config.toml
num_hidden_layers = 9
hidden_size = 128
n_experts = 16
experts_per_token = 1
d_expert = 288
d_shared_expert = 0
hidden_act = "swiglu"
moe_layers = [0, 1, 2, 3, 4, 5, 6, 7, 8]
router_score = "sigmoid"
normalize_top_k = false
routed_scale = 1.0
balance_loss = 0.000119
balance_bias = true
router_cosine_scale = 20.0
scale_expert_input = true
init_std_router = 0.00639
lr_router = 0.0009
vocab_size = 16384
norm = "rmsnorm"
norm_eps = 1e-05
tie_word_embeddings = false
optimizer = "muon"
learning_rate = 0.00159
beta1 = 0.95
max_grad_norm = 2.0
batch_tokens = [16384, 32768, 65536]
max_seq_len = 512
train_tokens = 243900000
max_steps = 6920
dataset = "wikipedia_en"
Below are experts of layer 2 (counted from 0) of a mixture-of-experts language model. Rows are named router (the router's row for the expert) and show model dimensions 0-127. Each number is 128 + 24 x the weight over its row's rms, rounded and kept within 0 to 255. Numbers have three digits each.
Before each expert's rows: "comes before" lists some tokens at least twice as common just after its tokens as in all text. This comes from a sample of Wikipedia text that the model never trained on. Tokens count by the router's weight.

# expert 14
comes before: " to", " by", " in", " the", " as", " on"
router:187146106119149116189111118171140094169124166087125145129118151107120093156116184143161117144145119148147137149118150162107097129111156097142091149153154149161118133117130141100148126129121104176146127144130126082154166148093095105142119128152102106111151163147164155131147143122136162076111126143127109099091118137163133154099150107103117163109119153120128136168131156137127145127142

# expert 7
comes before: " |", ".", "–", ")", "th", ";"
router:128156118165111126139083152151125086178097099137150132101126131107096118136120134127154128165150108132143123197110142194097127125133147115164135138124120160155129148117084129091141167122142114143142165123142096092127122114141164145095122121142118132122108132064158108085143138142164133149109119142110095156129133130099148093128101148135154165088135154131113166135143143120084082147118

# expert 2
comes before: " of", ".", ",", " in", " and", " for"
router:136122103116129154131120100145115092139106105108113142125097151099100101093161118112153137124162096121168153138090124150101159153054126168157079130134181156144115179132098085147100142114152132128144135108110099093176127141131123123092139108153153105135088115102140126123131162138132146162094162135116096137143175105144111118148116132121168155125132149153146135116144121114089140138097

# expert 3
comes before: ",", " |", ")", "–", " (", ";"
router:143112103109128126124145111170182146141120150149130113128099133130135112141156101077179118131134125129157150098112115112154129102107145141147094115089140132153118118139113153120127138114099137115092161124101117106168175133117065125092081113124114104139110132095168156150146133117121140095078138115097103115070123161083148144137126136043180143127124140134127130150129136126127144120131

# expert 12
comes before: " the", " a", " his", " an", " this", " their"
router:140141116118127111141117152138112153172173130135098123107153143178121109146167138125145123116131135143148104105143124126108175140165140097161091178106094131119127151108151118092090179121146132092145140151127113108122153126130082118122103153142094137103124097135145111115133100109203097151125128183106124121118124146154128122085167132106106151112146137052126137170111144131146115130131

# expert 8
comes before: "|", "\n", "-", "==", "The", "==="
router:185144065141111129124100139179119131136152102121106104087143124118123149105138119143136151161116128120139127137103146155084145150122120127146109152100110133142143104081156133115109168153147101170141150176143086074120102121090097142096121142117150117112109111130122138116108155139114093097117151179104108120108140131147170109094153137141142121110159157142117128168094151146144180158120

# expert 6
comes before: " ", "\n", " 0", " 1", " 2", " 3"
router:128117136130122131126110128147162133162155102140099103095099164120084150165162121137154146158187153116136110134108137119128128143117167107137131111141092151148123140117093169161141147125127123127121120163099141125151125140121103161081104134135074050117117123112148131135125120152127103124111140114100115057065098120098141076110123116105148146133150134137098170123154135119091122133106

# expert 5
comes before: " the", " and", " which", " but", " he", " a"
router:147151129141127126123128161134140111130168056114118124152134142100103153134137126134142102158145060136124127124135120191109150133114103116124138115120111125133098093112106135143115182153153141161113099166148082130120154167101144113102135112172114109179085151093144130134097143124154122166094136132107134098137107074118134115109131126116143174158133078140141122159117110139095129158151

# expert 13
comes before: "\n", " The", " In", " He", " It", " She"
router:155130073145122142136110132164109169151142113137137105111138125139121136130135144115147106127131164151142120155120129154117162131101151139148134170104083134082090109078159113104107196138160092172120129162142147151160115154101099143110070100135126148104104115132140128110157134163168118116123096140120128106120137115132129106107176168103099167153145143153093154131110179118110132128129